config.toml
d_model = 384
n_experts = 16
experts_per_token = 1
d_shared_expert = 0
moe_layers = [0, 1, 2, 3, 4, 5, 6, 7, 8, 9, 10, 11, 12, 13]
router_score = "softmax"
routed_scale = 1.0
lr_router = 0.00198
norm_eps = 1e-05
tie_embeddings = true
beta1 = 0.95
beta2 = 0.99
batch_tokens = 131072
steps = 9553
Below are experts of layer 4 (counted from 0) of a mixture-of-experts language model. Rows are named router (the router's row for the expert) and show model dimensions 0-127. Each number is 128 + 24 x the weight over its row's rms, rounded and kept within 0 to 255. Numbers have three digits each.
Before each expert's rows: a language model's description of what the expert responds to. This comes from a sample of Wikipedia text that the model never trained on.

# expert 2
It responds to: Common adjectives and participles
router:155154112156154125143108119083137102106112102103152119124146089127103157100106145112101110100136163098163155121131092148115076113159155120156118120113118084102113119164109165124134156096158122109127126138111140133134134113135113119124102168155165125128093097158155095123114145129141096105125102154136094094124132156153157107128177152096091138119154113135100134105121129136075154095129

# expert 7
It responds to: Hyphens, slashes, capital letters
router:108097114145131113139122131101085110076118131106143126101131108123117137104104115122115096088135153103112116133137103155131099137118148136125100144128130121140124095150119165139080154126135175154126147138136146129126115156125167099117088140164127145094121121127170103129149057145135123103090128170122095116132116138103150074155120121113105157125119113144125148104166121124100146094133

# expert 10
It responds to: Name starts in taxonomy
router:106135095157137114123112102091085107118123131144139120122099102125098166108119157121131139093135138102152121177152099156131141132185141136093113153102090088134119109160121163165104152123111145126152156167127140107095131093077131104150123137157148098120120110168157097143101122128157131101116146148161120113144122148131160090127138131092106150120135123122132132061168113150100154104125

# expert 8
It responds to: English word endings
router:132157088123112147169118094085138114142135138107146148143107103132108143107098091099088133140142133068135139154147115138141110135128161139123120124141119148120116116165121133132106125139142139143130162185138147080143133102130129082104103166125169121142106090137143091135148118150131142113070150131139098099134138155097155142115166133116090097148111117123111156139135130127108158116138

# expert 6
It responds to: Foreign-name letter fragments
router:123134107130137134085104075119145109116070130139149113143127118103112147135114161119104113079111116130144118145122078126139114159133105143123103127120118138130099144150115133118104151140104146119137126123121176125091116140095124083131124140149180145145122142146147112105143125143115132121138106142120130082169116119166145085146121186131111138125206095106133135130118099150107104103127

# expert 5
It responds to: Head nouns of phrases
router:152110088154099109126106082128113047100115104152145114105160099152127137105075150108103109108134172091129117156144112134141099161124141151155062129098136123149110117155135152148111152107091101112130116139169163131136127100114128066135074114150124090104145104127147111132128148136143108125147152151125124105122112131108143119105141092093104128113106149155119111097143120152115172100157

# expert 0
It responds to: Commas and "of"
router:111114102162139154119100115090131091117121128155182155130095101122095161111110120088087142093150108116134154145111105164120097110116158092131111123110116117137135116163140125186097141151090176136130107119123129110094110122088140119139107127147113153140137096172155123074162117115099138100103125147165125100140157135173189087102139106085124103153131162112171126113151119114078133088133

# expert 13
It responds to: Colons, semicolons, closing brackets
router:101167077145151102115115111119095126073127113137163116092141110110105169120148103121132145107128113120184120152138064150132117146137165151122114139092131129132070090170120178132104132134136179148151131169116148132128138125119099097176097111144137148126115098139159101138096107114129143093117127150177126133149145167108141131112126132119140115112121153126144122128137136111092164100106

# expert 14
It responds to: Numbers and codes
router:118140082150132118134070093130085119070106093102153110125119111124133117118096149136119119118092166136162105146153115162101101151173149113132111146117119144132119134156136172159059165146155144135098130137143118114136158129096090114128094122175135138134083104143131115112117131148139111137118102141130097085146113130128156076106137135130137150114111125114103130113146138119114147071146

# expert 1
It responds to: Determiners and possessives
router:106159094159135121096114106087081099119104137129164119129117107109094140090110161116121123083132135112140104195128095155090126111180158129117111134126101091090115117152089166146106143155116165152113159170140123127069120132073110109145106135156163125112118102132162102112118092135151115102106131170164118104130148144125171085137135114101110146103144115105141131117143113143095145099127

# expert 15
It responds to: Plural and possessive s
router:106110105142127119099120111131094096127112107138154109114149094106136150102110121109123110130158114111143090141124088136135109137132121115125125113131121117122134121145163140129107135102139175090158114131107142136108102102078098113116097143148157149083110121161156106137189108128124114090092180140163119110141142167120161086155139118119089118085129136144164115107186138128094168123133

# expert 11
It responds to: Capitalized name words
router:128128114137161135102083104105092087087092156145177102135118111113072163094105113086120108088138150106119129151147071151141094067150148113135120160108100085131117115151151154131111141101139148100111146152118125101077116098107136110106100088155157138132109125149166111140134119139102115108127155149151141103139133157162151079151154144102144101086121128143160126122160134142089159082123

# expert 4
It responds to: Prepositions in prose
router:142126098162133109160119097119122091108115153137161153096164070137152175093072125066086141119131120124153105121112121161123119110173158147152105100115116109115105091142113145133113149110143158117140108127115126110105113128122126112141100141127134147141099128152156129109107125148123115115102127132141128098157133161152152131156136152143115161118148127110144127116137121115053195114113

# expert 3
It responds to: Spaces and word starts
router:110182091153146140090099113097104107103103129134140119086115102121094144112112150116137132099136155105166126156144081161107119149164136141092101139127097112129117104161146150155101166110132159134127146162158156139099125100096121103160114155161151097119109125145155092123124112141153109092135139150140120121147143159115179107131165120119108137118140113149144085078163107178100156092124

# expert 12
It responds to: Line breaks and tables
router:107146118133130113118055124116109106122092133121174146126101129154119172094094165109110145107138123081150091165115120143137126141147178101124118152138162097114160133147112117151109173127129128133116160125153123128107111107137137108164117129159145132126135116166131115114088122153104111119122112175184122094164099165139144117149166121112103133084176124123097152136136131134089128139144

# expert 9
It responds to: Copulas, pronouns, periods
router:145104108135149113146115104116106101100133138149152133098141110102136159136101174107087157104084112135163163124130114153113107105155121140135115144141095129111105144140134127145111150141126109141098134149097136161107111136104149105128125160131149135143134112134161066090107112128124116079131138140173100116168147136117136106163137123106156156118114091137105101128174138117069144092104